config.toml
d_model = 192
n_experts = 160
experts_per_token = 3
activation = "squared_relu"
router_score = "softmax"
balance_bias = false
shared_expert_gate = true
norm_eps = 1e-05
tie_embeddings = "early"
lr = 0.00468
batch_tokens = [32768, 65536, 98304]
seq_len = 512
Below are experts of layer 10 (counted from 0) of a mixture-of-experts language model. Rows are named router (the router's row for the expert), up (a neuron's input weights, with its number) and show model dimensions 0-191. Each number is 200 + 20 x the weight over its row's rms, rounded and kept within 0 to 999.
After each expert's rows: "comes after" lists some tokens at least twice as common just before its tokens as in all text. This comes from a sample of Wikipedia text that the model never trained on. Tokens count by the router's weight.

# expert 155
router,179,181,178,160,176,191,178,214,215,151,219,219,213,249,186,210,210,185,177,220,172,217,191,214,207,165,158,151,169,192,166,171,192,214,192,195,205,176,216,185,220,205,215,205,206,200,195,230,220,195,173,167,183,224,205,201,213,210,205,188,226,214,225,194,204,216,208,172,186,210,209,232,193,208,194,179,202,204,206,214,206,212,168,212,182,170,224,195,181,177,226,245,215,190,172,201,204,190,172,192,213,184,197,176,172,182,201,219,209,210,184,203,192,198,190,192,199,229,233,257,188,208,244,230,200,200,213,188,204,176,162,202,211,210,200,168,166,257,181,229,215,219,204,197,193,217,210,212,232,175,207,182,223,208,183,227,203,176,168,177,225,201,223,186,196,232,186,198,215,182,203,193,204,197,201,227,211,193,181,195,181,192,209,184,218,231,182,196,203,191,198,178
up0,172,191,170,200,201,193,195,166,218,184,239,182,199,202,211,193,192,225,197,225,215,198,208,194,222,176,212,210,162,168,211,186,247,214,188,158,180,193,194,200,228,212,224,186,222,227,212,218,191,200,227,204,215,201,184,189,204,206,222,173,223,208,181,193,217,213,171,174,181,187,195,249,184,187,214,187,183,194,190,201,216,233,175,165,171,198,191,197,163,214,223,222,226,189,194,228,193,192,176,171,192,168,227,166,204,159,199,189,176,244,197,187,173,202,209,187,221,213,195,236,211,182,223,204,218,209,196,233,194,173,199,163,191,173,210,187,181,202,215,214,187,226,200,208,190,198,211,231,205,188,212,186,212,205,170,163,176,238,205,200,215,205,227,196,189,198,195,173,163,242,175,208,168,203,196,219,198,161,163,207,181,169,192,205,217,190,204,201,193,195,162,182
up1,193,158,201,194,210,188,212,196,177,193,200,209,202,206,191,188,206,163,208,190,175,215,205,207,217,192,194,165,190,187,191,216,193,233,210,166,221,199,183,193,203,179,236,187,192,202,220,224,240,209,206,197,157,213,165,212,199,187,203,232,189,194,204,198,240,228,166,155,177,181,207,207,206,205,219,214,197,215,192,230,198,201,195,172,192,215,223,196,226,245,204,253,180,181,180,190,174,193,228,178,205,188,179,221,228,223,217,192,187,210,196,178,214,224,172,147,178,201,254,203,188,237,202,195,193,195,144,178,195,224,202,179,196,213,194,188,204,211,208,208,203,228,186,202,237,178,233,185,205,200,190,195,191,198,216,203,183,205,182,198,221,178,196,182,185,227,177,194,180,205,215,174,166,153,216,193,201,199,225,178,178,175,232,222,192,215,206,194,161,191,178,193
up2,193,199,197,216,196,186,163,154,210,189,221,204,186,199,207,179,216,227,199,228,193,207,209,201,197,199,170,143,206,216,212,195,202,234,236,206,216,205,202,198,202,186,190,212,185,218,172,222,204,170,184,209,201,182,194,175,206,203,176,172,192,248,203,210,159,189,212,162,200,210,232,220,172,210,142,162,185,182,210,202,186,194,183,182,188,187,189,199,193,205,235,225,221,224,170,218,204,224,155,196,198,208,168,209,202,174,216,223,185,202,211,200,187,218,213,179,209,204,213,194,204,202,215,195,176,229,181,207,208,165,205,194,204,188,235,204,213,205,205,205,216,187,195,240,212,224,200,204,229,183,172,249,176,171,227,198,252,204,214,173,230,206,203,190,153,214,235,207,206,195,209,190,229,182,201,230,197,192,196,187,165,174,194,195,223,232,211,219,207,173,196,204
comes after: " C", " E", " O", " ", "y", " c"

# expert 115
router,197,193,162,185,194,205,200,213,190,164,235,222,210,193,173,234,185,162,193,219,188,218,185,190,200,159,204,180,172,179,182,187,206,222,180,211,204,177,246,152,196,199,198,231,224,215,183,247,206,189,179,187,197,238,218,198,207,189,198,205,198,231,199,190,208,230,236,219,198,180,204,180,200,192,188,189,194,184,219,218,235,189,192,214,192,168,210,220,207,192,218,224,204,203,196,186,216,216,176,174,227,190,199,197,165,199,232,214,192,227,181,208,191,188,224,203,226,234,205,243,190,166,250,220,197,171,214,184,200,184,174,216,209,196,211,185,166,236,208,210,225,198,205,211,177,204,221,170,219,181,172,185,225,226,194,178,206,187,177,200,214,210,206,205,250,208,217,207,214,212,217,237,204,181,178,232,183,227,166,191,202,209,224,207,172,231,190,187,197,193,208,189
up0,244,186,210,169,188,220,213,203,212,208,214,225,214,187,166,230,176,220,183,205,198,221,202,259,217,202,206,195,223,239,206,194,173,204,185,210,204,205,231,198,197,183,239,229,172,214,174,221,198,216,197,188,195,204,204,173,174,205,173,182,208,201,228,220,210,183,219,198,184,193,205,221,219,196,215,213,193,198,190,223,182,203,200,187,205,178,187,227,228,151,218,203,172,197,214,186,179,218,215,179,217,198,199,183,171,230,192,179,196,190,160,183,199,220,225,208,204,197,231,201,185,178,227,200,200,208,228,179,193,184,206,191,196,246,208,157,216,204,166,174,185,195,187,178,220,176,171,184,228,225,211,220,233,184,208,227,181,198,169,206,200,212,216,216,195,204,185,168,217,184,202,197,214,171,156,207,175,214,213,187,194,195,209,186,154,133,195,195,228,183,187,220
up1,238,192,179,175,230,222,192,191,181,206,164,216,234,200,198,214,174,223,190,185,207,211,197,222,209,205,193,180,192,224,212,205,207,211,215,180,200,201,237,184,203,200,174,184,247,175,187,200,234,215,147,216,183,220,202,166,210,186,189,196,229,200,187,215,201,193,236,238,173,206,241,212,199,185,216,241,200,204,216,206,200,174,211,198,184,220,206,221,215,169,199,192,195,192,158,222,159,185,171,234,217,216,197,223,198,207,221,222,153,194,203,206,200,223,243,203,228,210,198,210,180,195,217,182,169,179,223,154,223,205,208,196,187,203,203,201,207,195,189,206,247,193,184,215,167,186,187,140,219,200,186,167,229,205,201,190,221,194,180,209,199,215,195,208,200,188,207,173,222,189,226,198,195,201,168,212,194,193,250,229,213,210,200,195,202,184,194,200,217,181,182,194
up2,221,191,179,193,205,195,176,197,191,199,221,191,202,177,212,182,223,203,204,230,207,195,194,207,220,168,208,196,203,205,171,217,188,221,177,190,221,200,220,198,233,183,195,202,243,198,168,169,173,176,222,194,214,180,216,187,190,242,179,216,212,212,206,210,209,241,225,180,205,174,197,173,194,212,246,226,205,186,220,232,205,194,169,199,188,208,210,184,190,224,190,231,201,206,223,187,195,231,148,199,183,170,211,197,182,201,198,234,231,212,194,193,201,200,222,223,241,214,213,241,229,238,223,158,194,177,233,183,222,167,196,199,183,176,213,186,201,193,174,233,193,232,212,205,192,203,210,212,168,224,201,192,171,176,207,188,188,187,219,186,211,208,177,202,214,232,186,169,217,219,174,233,229,178,175,217,187,217,200,189,172,233,206,206,156,214,214,194,204,186,167,206
comes after: " ", "n", "te", "-", " A", " ma"

# expert 14
router,165,194,169,179,184,218,177,228,182,190,219,183,208,215,180,219,185,161,186,188,170,225,194,215,205,155,196,218,185,188,190,174,193,223,172,199,215,194,229,167,212,219,220,242,189,215,177,223,202,172,193,166,180,223,216,186,203,193,206,213,209,246,226,205,228,220,208,228,189,176,197,212,204,204,169,201,217,197,226,223,210,208,198,231,183,172,207,217,200,183,232,219,205,199,188,181,203,182,165,186,221,182,203,211,178,174,177,225,198,185,190,190,193,180,160,177,234,222,210,200,198,210,231,209,191,178,183,176,199,195,171,190,211,228,190,194,156,211,220,238,201,198,170,222,204,240,173,172,215,180,197,194,204,211,189,197,222,178,183,209,238,169,205,196,234,215,223,220,239,161,225,204,226,188,203,216,186,223,202,225,179,221,199,177,194,213,192,184,220,207,202,190
up0,161,214,180,189,157,214,180,210,193,227,225,214,234,201,207,199,234,158,219,203,198,199,218,214,226,215,198,214,184,191,219,213,202,190,212,178,175,190,196,177,194,196,206,203,192,232,202,223,182,187,199,175,183,222,185,215,195,193,198,204,211,193,253,195,184,175,201,192,200,199,211,205,150,225,204,193,186,203,201,235,183,225,157,213,166,188,210,207,215,178,248,170,184,199,204,213,214,197,224,192,223,207,164,223,165,216,220,234,210,183,214,203,177,204,212,199,204,191,199,174,218,216,193,227,186,187,147,190,170,247,190,196,185,234,203,228,192,243,217,190,211,237,190,207,216,215,193,224,200,218,230,180,181,208,161,188,206,203,211,196,195,172,233,188,178,187,208,184,229,185,192,241,179,221,191,191,191,234,176,206,204,190,240,191,194,208,197,235,199,218,207,218
up1,190,194,219,161,231,172,168,205,193,233,208,166,177,203,186,197,176,187,215,243,184,193,215,193,204,193,209,221,206,194,212,190,231,206,189,224,184,160,190,199,170,218,194,205,194,179,206,215,155,154,234,220,216,204,225,161,212,223,191,212,185,198,194,205,207,214,204,221,176,198,219,146,193,181,205,218,222,201,213,173,227,216,184,228,187,203,200,215,230,214,249,210,202,184,212,207,201,199,217,192,200,213,226,168,192,165,218,235,177,204,202,185,187,184,201,188,201,171,194,233,186,237,243,195,212,211,198,198,169,178,179,175,175,207,193,233,167,202,205,235,194,192,217,197,206,196,197,216,189,203,172,241,161,210,208,204,192,205,201,189,206,185,205,184,219,181,201,184,224,196,201,239,214,210,181,193,209,223,213,181,157,199,201,187,207,247,220,190,208,224,160,196
up2,217,176,206,205,177,194,194,212,178,213,222,184,234,222,212,226,176,226,190,174,188,187,249,212,189,184,194,187,216,203,237,173,154,204,165,242,186,213,190,192,221,215,222,199,169,228,195,201,190,208,201,178,219,192,218,179,175,158,204,185,206,197,226,210,207,209,182,199,169,203,189,221,183,196,214,218,230,177,203,179,225,173,205,199,228,175,179,186,203,196,193,234,216,162,204,208,230,180,189,183,208,210,216,183,237,159,229,186,208,201,222,193,189,228,192,200,207,185,218,179,219,167,214,198,213,164,188,186,164,226,171,184,207,178,190,175,177,174,197,205,181,185,194,228,233,223,209,199,209,162,194,208,201,206,182,165,210,227,223,215,207,184,187,183,202,212,195,192,189,153,229,181,173,214,202,189,169,213,217,198,185,220,198,160,216,225,212,222,200,203,198,242
comes after: " ", " S", "s", "-", " \"", " ("

# expert 101
router,179,191,155,192,173,209,177,211,200,170,215,194,218,241,196,215,179,190,176,185,184,248,159,206,204,180,168,219,200,185,174,181,196,193,178,174,184,195,214,197,199,199,228,227,196,189,173,221,223,200,198,195,191,276,215,212,224,165,177,183,219,216,218,189,212,212,206,194,183,160,202,222,214,180,180,188,227,148,193,213,204,214,197,221,178,156,219,208,188,188,185,192,218,231,171,234,191,229,186,172,231,169,176,208,192,171,187,203,190,215,183,193,190,189,183,202,239,214,217,201,209,188,227,205,214,216,192,187,186,207,160,207,208,205,195,163,183,240,210,202,187,225,209,204,203,230,199,198,177,180,175,218,203,204,179,205,227,205,204,211,218,188,195,166,213,219,188,209,186,183,221,219,193,234,192,241,210,201,210,203,190,207,222,167,189,218,185,181,205,207,209,199
up0,185,206,172,189,223,180,178,212,208,206,230,205,239,229,190,245,209,171,187,156,196,223,212,237,186,196,201,187,182,185,213,162,202,201,186,220,249,227,189,210,182,217,194,216,209,198,232,173,224,170,196,227,217,215,208,226,169,194,215,197,197,209,225,210,185,206,231,204,229,206,205,187,194,158,185,175,184,198,226,225,173,178,224,190,232,194,214,210,179,182,192,205,177,223,219,230,195,181,182,218,196,236,186,211,219,171,170,191,177,200,198,237,179,234,183,221,213,196,203,184,203,200,189,178,197,185,170,185,235,201,176,221,214,191,159,184,201,227,178,223,190,186,200,203,200,199,239,210,182,197,177,188,193,213,195,201,206,173,214,201,218,197,171,188,181,202,189,140,199,226,218,213,192,210,220,216,201,199,163,201,217,175,172,203,157,222,183,187,185,185,192,189
up1,190,166,190,184,201,199,199,196,193,218,214,177,186,233,192,192,203,132,214,195,184,185,189,180,205,194,183,202,227,190,198,213,172,215,192,247,206,196,195,185,179,194,213,245,210,188,196,229,200,196,199,169,211,227,228,206,207,177,162,207,191,174,215,175,202,197,188,193,197,235,188,198,198,231,182,179,203,211,199,190,215,220,195,205,213,209,203,179,213,206,203,220,202,220,187,248,138,224,199,209,212,180,229,170,240,189,205,231,199,190,186,167,214,178,188,209,238,214,220,186,186,229,246,187,219,176,200,154,199,228,174,224,194,165,188,172,212,183,187,175,207,180,206,216,188,198,198,253,190,213,221,212,174,183,228,196,243,187,211,197,209,227,213,182,213,197,196,192,171,229,199,209,178,200,199,196,188,204,221,200,223,209,188,180,166,194,208,226,202,179,229,220
up2,250,194,173,236,211,205,163,203,198,201,216,169,245,207,190,193,182,189,207,188,203,185,206,196,221,195,196,244,220,172,197,202,196,170,154,227,211,202,222,211,208,165,206,205,219,240,175,190,217,218,216,190,202,197,165,216,233,225,202,219,220,195,217,183,190,215,207,212,226,166,204,158,224,211,199,191,205,165,217,183,199,216,228,192,204,240,230,193,181,204,197,167,224,216,196,227,179,186,213,175,229,162,195,210,192,178,194,207,197,199,190,201,155,201,226,197,212,193,221,210,182,225,213,192,215,181,215,200,241,200,182,187,190,187,193,174,155,212,202,199,207,218,192,202,179,210,201,184,180,144,190,195,200,172,169,182,207,226,195,193,248,197,211,204,227,190,217,197,196,161,195,199,183,205,196,198,235,211,180,203,172,178,195,181,170,215,204,198,209,242,197,187
comes after: " C", " S", " G", " F", " T", "c"

# expert 67
router,149,183,183,172,159,191,191,202,185,165,213,206,190,226,186,220,163,173,194,188,174,222,185,208,192,170,199,195,169,180,201,196,200,205,194,172,193,195,195,198,228,176,212,218,205,190,154,263,207,181,198,170,180,200,189,204,209,198,213,204,216,187,214,182,226,205,205,193,180,185,193,175,218,168,182,195,200,168,210,219,189,210,200,220,194,156,218,222,196,186,220,212,190,218,206,204,229,185,213,189,216,174,207,188,182,180,174,203,186,220,188,203,174,182,207,187,203,250,245,214,218,167,201,212,191,185,206,203,181,191,185,208,205,206,209,190,191,230,201,242,207,212,204,203,168,216,185,193,211,175,193,173,196,224,223,208,220,210,179,171,224,164,197,191,229,211,234,227,235,193,236,208,199,233,200,236,218,214,181,197,169,226,204,158,195,237,202,182,223,206,204,168
up0,188,185,173,167,186,234,166,193,197,178,206,191,210,188,200,222,163,201,227,225,154,196,172,224,178,206,228,210,226,210,208,224,158,193,204,173,189,190,191,164,197,231,200,215,203,204,170,218,204,203,193,229,165,210,171,225,174,194,221,196,224,183,188,206,200,230,197,201,188,202,178,204,192,219,210,174,192,232,219,186,159,203,207,229,188,189,237,215,183,160,229,194,195,231,231,164,200,183,212,180,224,202,193,174,197,180,217,185,212,203,239,212,211,212,184,204,208,203,187,180,224,214,202,201,207,217,239,197,200,228,216,202,193,218,180,212,178,231,187,208,231,198,203,184,192,190,202,224,219,177,178,201,180,209,190,203,172,196,212,199,175,164,206,209,210,177,191,216,204,212,186,187,209,230,198,160,188,200,170,215,196,206,164,211,170,265,215,188,211,157,198,176
up1,182,184,196,158,238,212,178,218,169,196,197,178,176,219,193,179,169,178,213,202,164,259,190,183,208,193,186,202,177,215,167,242,146,180,204,203,214,230,203,216,224,185,191,199,199,209,146,242,214,206,202,205,176,227,204,200,182,231,173,190,200,180,175,213,228,184,186,194,225,213,186,159,187,177,186,203,196,211,206,194,202,180,193,160,188,202,231,241,181,208,190,186,154,206,194,182,209,202,186,203,216,208,201,195,192,239,235,202,215,212,209,164,162,200,205,185,211,189,194,228,234,173,175,194,203,191,199,200,189,186,207,180,197,210,187,158,169,206,202,206,217,213,196,216,200,177,175,180,205,209,209,204,218,191,214,235,193,185,174,177,182,181,172,216,197,184,237,195,217,223,195,216,187,211,204,184,173,212,204,248,208,205,212,187,209,224,205,204,201,222,189,209
up2,183,202,185,191,201,211,194,211,199,200,200,173,154,239,206,206,211,175,200,185,200,229,227,174,222,188,226,186,181,182,208,174,178,249,186,199,228,208,213,253,256,185,222,184,186,194,191,189,198,212,214,205,209,197,207,215,179,222,213,217,222,206,235,219,200,201,194,193,186,202,144,210,188,222,195,199,175,195,182,183,188,210,189,200,196,159,144,207,179,232,204,215,204,189,235,219,210,231,185,209,195,232,198,205,242,210,175,223,196,247,182,228,199,148,206,179,186,212,205,212,205,173,221,192,216,203,205,173,233,176,193,213,188,190,217,225,223,183,191,217,215,229,212,222,209,212,228,217,161,215,216,201,200,177,194,177,220,196,177,206,225,198,202,224,207,181,206,233,206,194,210,200,202,204,201,200,180,210,202,200,175,230,204,181,157,199,206,211,206,159,213,203
comes after: " p", " a", " the", " and", "p", " of"

# expert 147
router,196,187,171,159,169,197,187,210,169,172,221,193,196,228,183,241,179,166,172,224,172,242,180,194,210,172,178,193,180,161,184,186,197,208,186,195,180,185,229,182,205,177,232,233,195,240,199,213,205,181,178,177,199,206,227,209,231,214,177,204,208,232,211,180,219,222,223,178,192,171,189,199,215,196,176,180,197,170,222,236,231,185,198,221,168,165,223,208,201,177,228,202,198,185,180,200,213,208,175,173,197,173,233,192,195,202,194,209,198,234,189,223,203,196,180,198,216,234,231,229,204,167,233,213,235,181,209,177,188,183,192,207,221,203,193,180,179,213,197,189,207,186,185,182,202,213,203,164,208,171,211,232,204,204,167,196,201,184,194,192,225,184,205,202,208,225,187,215,237,195,228,212,193,219,185,219,160,209,193,195,184,215,222,178,183,211,217,180,219,211,216,176
up0,208,195,202,215,173,199,199,205,187,215,214,238,209,256,230,206,176,200,185,192,171,249,201,179,173,210,204,198,198,179,200,180,201,222,147,185,209,186,245,198,198,215,227,190,219,239,227,190,222,188,205,195,239,201,184,186,169,238,184,193,233,213,195,233,165,201,237,215,188,171,196,211,201,192,214,187,192,211,216,217,212,208,240,224,165,203,217,191,230,212,188,225,161,228,209,218,195,218,220,191,215,210,204,175,200,191,196,214,219,187,216,213,219,221,192,194,181,185,218,197,225,198,206,179,182,196,212,160,211,214,188,188,189,202,204,182,193,188,160,186,182,179,225,181,206,205,221,206,239,232,199,166,209,211,176,187,227,226,185,224,209,205,195,202,216,211,189,189,188,197,227,194,233,188,237,211,218,205,163,193,205,216,190,179,182,197,170,174,184,239,162,200
up1,181,205,177,219,202,183,214,193,200,178,204,192,206,222,171,192,224,205,190,163,218,217,170,232,215,156,214,190,209,210,183,240,206,193,200,217,205,213,215,188,171,203,229,170,195,216,170,192,168,208,167,206,240,219,217,224,196,195,231,224,204,240,235,198,232,187,191,232,218,203,232,236,227,225,169,219,198,165,187,208,205,198,203,200,197,191,229,216,197,183,170,198,205,213,183,187,207,188,173,211,218,200,209,240,211,224,236,189,178,211,197,199,222,175,193,198,187,182,203,197,172,162,170,203,190,186,191,195,200,189,192,223,190,217,189,200,191,213,196,196,214,177,181,189,197,204,200,178,169,196,235,173,198,187,155,182,200,169,195,234,175,204,185,175,219,181,207,225,197,192,244,208,228,252,168,213,204,199,213,199,214,190,213,171,249,179,228,202,213,201,227,194
up2,218,187,173,229,185,238,186,213,187,176,207,181,223,215,230,174,165,182,186,205,191,199,241,184,221,172,162,159,202,183,212,188,197,216,157,230,222,212,227,222,206,179,193,216,173,198,220,240,188,207,199,196,200,180,159,191,231,167,222,223,176,215,222,180,199,225,208,205,234,184,184,201,215,192,217,191,221,195,209,193,219,190,174,191,208,181,191,194,214,209,193,220,230,191,229,211,185,200,189,181,157,170,218,190,229,183,204,210,238,205,202,209,196,196,204,181,182,203,198,211,210,175,171,205,225,191,202,184,183,191,188,195,210,181,164,198,242,162,207,174,195,229,214,198,210,211,247,195,177,218,187,197,205,183,191,232,203,214,190,187,229,189,221,179,208,194,227,191,203,197,198,224,196,185,181,234,200,205,173,181,163,214,192,191,189,163,212,145,189,194,217,235
comes after: " ", "ro", " Ro", "e", " b", "R"

# expert 80
router,183,192,181,158,195,215,193,215,191,165,216,225,216,240,173,205,189,186,166,187,184,212,175,231,229,171,170,180,198,186,175,173,226,228,195,216,178,205,195,194,207,210,198,227,216,207,169,209,233,195,181,180,177,219,196,200,200,239,181,174,190,221,215,199,201,211,207,203,205,204,186,184,197,192,181,172,212,173,248,225,221,183,188,209,235,157,224,213,183,204,227,201,195,209,188,200,218,185,189,190,219,195,217,207,189,184,206,225,212,220,182,206,176,191,203,185,210,232,212,233,192,178,213,236,234,210,221,183,198,195,157,189,201,204,230,180,159,227,208,200,221,188,196,202,172,194,184,188,221,172,193,193,219,200,171,201,206,210,204,196,222,207,233,166,244,207,191,198,224,180,206,216,208,219,175,238,174,233,193,198,170,205,244,179,171,244,206,184,203,187,184,190
up0,188,208,193,161,199,179,209,187,206,186,216,230,236,209,180,187,197,193,185,219,183,214,173,233,203,159,201,211,192,228,171,185,215,205,194,179,184,192,220,215,191,205,193,187,239,198,219,216,162,202,173,208,200,179,227,193,221,199,196,160,196,192,148,199,213,223,225,222,194,209,181,194,181,208,205,175,204,189,152,182,177,207,204,146,224,217,189,200,205,208,180,215,232,218,223,159,220,209,180,158,183,184,236,196,219,190,180,179,198,214,195,189,174,187,236,165,202,219,223,205,199,224,210,198,220,193,218,217,195,223,175,191,236,210,193,209,175,223,203,183,194,204,206,175,227,174,216,203,184,161,198,231,198,207,247,208,203,224,207,194,202,215,224,227,197,195,196,233,192,183,211,210,200,206,151,244,214,205,164,183,207,159,213,190,186,208,211,205,209,190,211,219
up1,188,188,182,223,210,181,176,198,168,174,197,191,237,213,224,160,184,220,178,205,224,199,216,206,180,190,188,186,210,210,178,196,227,217,182,211,166,207,202,160,239,202,195,206,211,209,166,218,195,200,160,214,222,203,196,189,187,205,199,207,183,176,202,209,200,180,207,220,205,208,195,185,213,196,197,163,220,190,206,233,186,173,216,219,226,167,188,173,206,184,178,205,222,215,217,217,207,212,189,217,217,203,211,176,182,246,162,180,229,224,200,219,208,217,196,225,214,192,182,213,208,167,203,245,247,213,193,195,227,214,194,178,214,206,217,204,207,217,185,179,219,171,214,187,163,192,186,193,223,211,199,175,204,211,173,202,211,151,173,221,214,206,194,246,240,187,192,194,235,221,199,187,142,168,167,224,194,221,207,210,219,235,197,207,177,185,203,192,187,223,213,221
up2,175,207,198,183,188,171,210,240,204,220,210,207,215,190,175,171,199,173,200,179,234,185,167,209,224,148,219,240,201,185,186,216,179,202,223,175,200,196,186,198,192,188,234,217,188,160,170,188,197,217,215,223,218,203,169,211,181,222,208,198,221,232,214,181,202,214,222,251,215,215,212,190,186,192,167,183,177,176,201,229,222,201,199,198,222,193,201,161,202,210,178,192,193,213,225,187,190,218,183,196,198,177,198,198,226,174,208,195,202,203,192,222,169,198,241,212,222,211,214,212,215,163,187,204,215,200,211,171,184,195,217,169,189,210,229,185,163,234,173,182,204,205,173,217,197,172,192,224,211,207,207,220,206,188,195,148,209,177,227,200,210,216,216,201,198,218,152,194,210,205,185,199,183,195,197,227,158,208,217,191,220,247,186,182,226,233,176,184,173,228,199,193
comes after: " ", " mi", " (", " Born", " Mi", "-"

# expert 52
router,168,179,161,190,185,188,197,229,170,211,214,179,206,215,186,208,159,169,189,193,201,212,164,214,201,175,185,187,148,194,197,181,232,236,180,195,211,197,189,192,232,199,186,210,213,233,190,220,228,212,194,182,178,236,202,204,199,189,181,183,204,191,192,173,222,209,220,207,161,175,180,194,221,177,182,184,201,183,205,235,215,220,181,223,198,169,218,217,193,181,202,215,200,186,172,232,223,204,203,197,204,177,201,198,210,210,210,231,196,203,175,229,191,198,200,202,205,228,234,219,187,195,202,202,187,214,194,173,205,190,184,206,211,204,212,152,171,230,208,247,228,182,187,209,169,203,211,193,226,196,191,187,202,216,197,190,216,207,143,168,220,154,185,182,232,209,218,219,233,194,224,202,213,217,186,216,195,218,209,220,187,227,214,201,180,233,197,147,223,181,210,172
up0,192,207,201,149,183,212,185,166,198,201,217,163,215,204,187,197,219,177,193,139,193,213,219,178,200,171,194,191,211,192,160,211,214,218,223,192,217,219,202,191,180,187,191,189,227,229,215,212,219,237,157,217,199,218,204,216,191,181,207,218,209,181,186,235,197,189,185,196,177,185,210,212,220,174,192,191,226,212,219,208,193,223,189,203,210,223,229,213,200,173,214,184,196,219,165,190,230,234,184,176,210,231,179,244,230,162,194,221,220,207,201,218,220,222,198,211,225,178,205,153,197,195,201,210,208,204,200,220,191,226,234,205,176,202,194,198,189,228,206,178,201,184,204,178,199,219,228,169,179,202,202,201,196,209,196,164,240,217,174,202,213,179,167,169,201,174,251,194,190,183,234,217,206,215,203,187,191,208,170,184,190,236,188,182,165,199,186,174,193,190,221,179
up1,213,198,176,178,201,196,228,212,201,204,211,194,225,230,177,214,188,171,222,217,228,195,179,187,209,179,185,230,208,241,172,187,215,215,182,219,235,234,219,164,235,174,188,168,236,187,220,164,208,231,190,227,188,202,238,188,189,193,232,209,190,180,180,193,223,191,204,201,190,135,207,161,202,166,193,172,238,199,211,205,194,195,174,226,233,171,188,237,225,189,186,203,210,218,202,208,198,188,213,192,209,199,205,163,218,182,200,214,189,236,195,199,171,170,224,176,193,235,232,196,175,227,201,209,213,201,187,169,224,191,199,164,196,196,216,198,216,190,208,178,213,184,169,209,170,210,196,208,214,212,187,232,215,204,196,200,219,204,214,222,197,230,205,214,209,193,236,212,194,174,210,203,193,214,181,173,208,161,190,205,215,220,211,213,219,237,207,178,202,220,193,216
up2,182,182,214,187,160,219,179,225,207,188,226,210,224,203,216,213,192,182,213,172,206,199,189,203,215,168,159,180,202,193,206,225,215,198,183,165,219,224,186,189,198,222,191,203,185,244,163,200,207,230,208,176,218,180,214,155,197,197,221,204,218,200,203,197,211,212,191,213,185,175,190,230,180,200,210,215,194,236,189,178,211,198,191,185,182,227,244,182,214,150,202,185,243,164,232,221,239,182,195,209,192,210,218,174,213,239,175,198,207,212,199,199,205,187,209,179,222,191,222,198,176,175,232,213,190,213,205,202,234,176,197,191,189,203,175,212,231,239,194,224,194,220,219,215,201,194,211,231,202,202,201,168,171,165,211,223,201,193,165,204,206,187,202,224,212,207,194,198,197,188,202,154,190,192,221,193,194,226,221,240,205,191,239,191,170,178,199,186,216,153,204,171
comes after: " as", " is", " with", ",", " of", " was"

# expert 145
router,185,167,178,177,162,200,179,211,190,181,209,187,224,242,197,220,193,175,168,191,198,230,161,232,199,190,191,184,193,163,188,173,194,225,190,204,220,214,183,163,205,201,222,222,192,193,194,207,216,199,188,168,174,206,200,226,201,165,191,193,212,247,178,186,209,240,210,210,186,204,209,226,173,182,194,193,220,174,209,203,205,212,190,242,180,173,241,230,180,185,224,212,199,184,179,204,172,217,188,194,229,171,212,220,180,192,187,225,174,176,146,213,179,180,198,184,214,204,201,203,201,206,217,229,218,216,197,170,191,176,160,206,243,181,216,203,188,216,183,192,211,209,195,217,176,236,176,179,200,199,181,202,233,218,181,213,221,221,182,175,216,179,179,176,209,211,183,207,204,214,196,224,192,213,201,215,189,207,190,204,170,191,246,165,178,231,216,193,214,191,217,183
up0,194,185,233,208,214,214,179,206,196,172,214,221,215,208,201,215,230,215,159,198,220,234,183,164,170,198,180,198,144,204,185,187,204,201,200,195,221,168,196,200,188,205,205,200,207,190,164,184,235,163,188,169,172,210,227,172,185,199,207,187,210,178,205,214,208,185,194,233,218,211,216,193,181,180,193,179,210,209,205,208,230,209,222,219,209,215,213,247,223,226,180,191,185,175,215,173,197,196,178,188,221,180,218,157,168,183,196,215,170,229,173,187,218,214,178,223,215,197,215,197,185,263,214,251,191,214,232,167,235,198,210,219,209,203,206,214,191,174,191,181,180,196,173,213,175,211,197,174,223,190,194,167,241,212,188,217,196,230,223,194,200,171,199,220,213,204,184,202,202,227,187,191,199,190,200,189,192,187,196,214,224,190,205,188,221,167,188,205,244,217,186,185
up1,227,177,181,153,172,206,181,199,210,164,196,198,196,197,189,223,184,172,186,191,199,222,175,237,201,208,228,191,218,192,205,216,187,203,179,196,200,189,183,163,198,225,231,197,212,214,208,190,234,222,226,185,195,199,252,205,203,134,187,209,219,219,210,193,184,229,194,218,183,204,201,221,216,201,159,222,235,188,185,187,183,240,190,213,212,219,161,207,167,200,204,175,184,214,211,178,193,183,217,190,242,173,196,199,214,223,193,167,200,206,187,198,239,212,198,207,196,197,207,195,181,207,233,206,211,184,209,200,171,192,203,209,185,179,156,222,190,190,164,220,205,185,218,182,197,202,230,203,241,179,204,180,209,209,208,224,213,162,188,189,182,197,164,234,163,180,202,185,220,218,219,210,208,166,178,193,187,202,193,216,207,222,196,195,224,170,167,165,178,187,183,191
up2,174,212,188,170,195,200,204,214,215,183,216,194,181,218,180,168,219,186,212,201,175,173,199,180,175,224,204,204,172,182,180,194,198,191,207,204,190,185,184,217,172,164,206,190,236,215,228,186,197,176,216,175,208,239,188,195,223,175,185,172,201,190,208,225,164,219,191,215,211,206,269,226,163,199,187,210,171,237,180,194,196,172,146,218,238,213,242,212,177,209,197,173,179,166,192,210,192,195,216,228,195,174,213,203,208,194,230,196,210,191,225,182,207,209,196,200,175,213,187,218,175,190,216,196,197,189,242,204,193,199,193,164,200,160,194,205,201,179,174,172,223,184,195,214,213,208,226,171,191,200,184,180,182,209,184,196,199,209,152,181,227,209,186,194,219,202,210,171,216,204,180,232,199,219,189,164,190,211,210,193,200,196,160,179,179,169,196,208,182,185,232,217
comes after: "re", " F", " the", "|", " Di", " Com"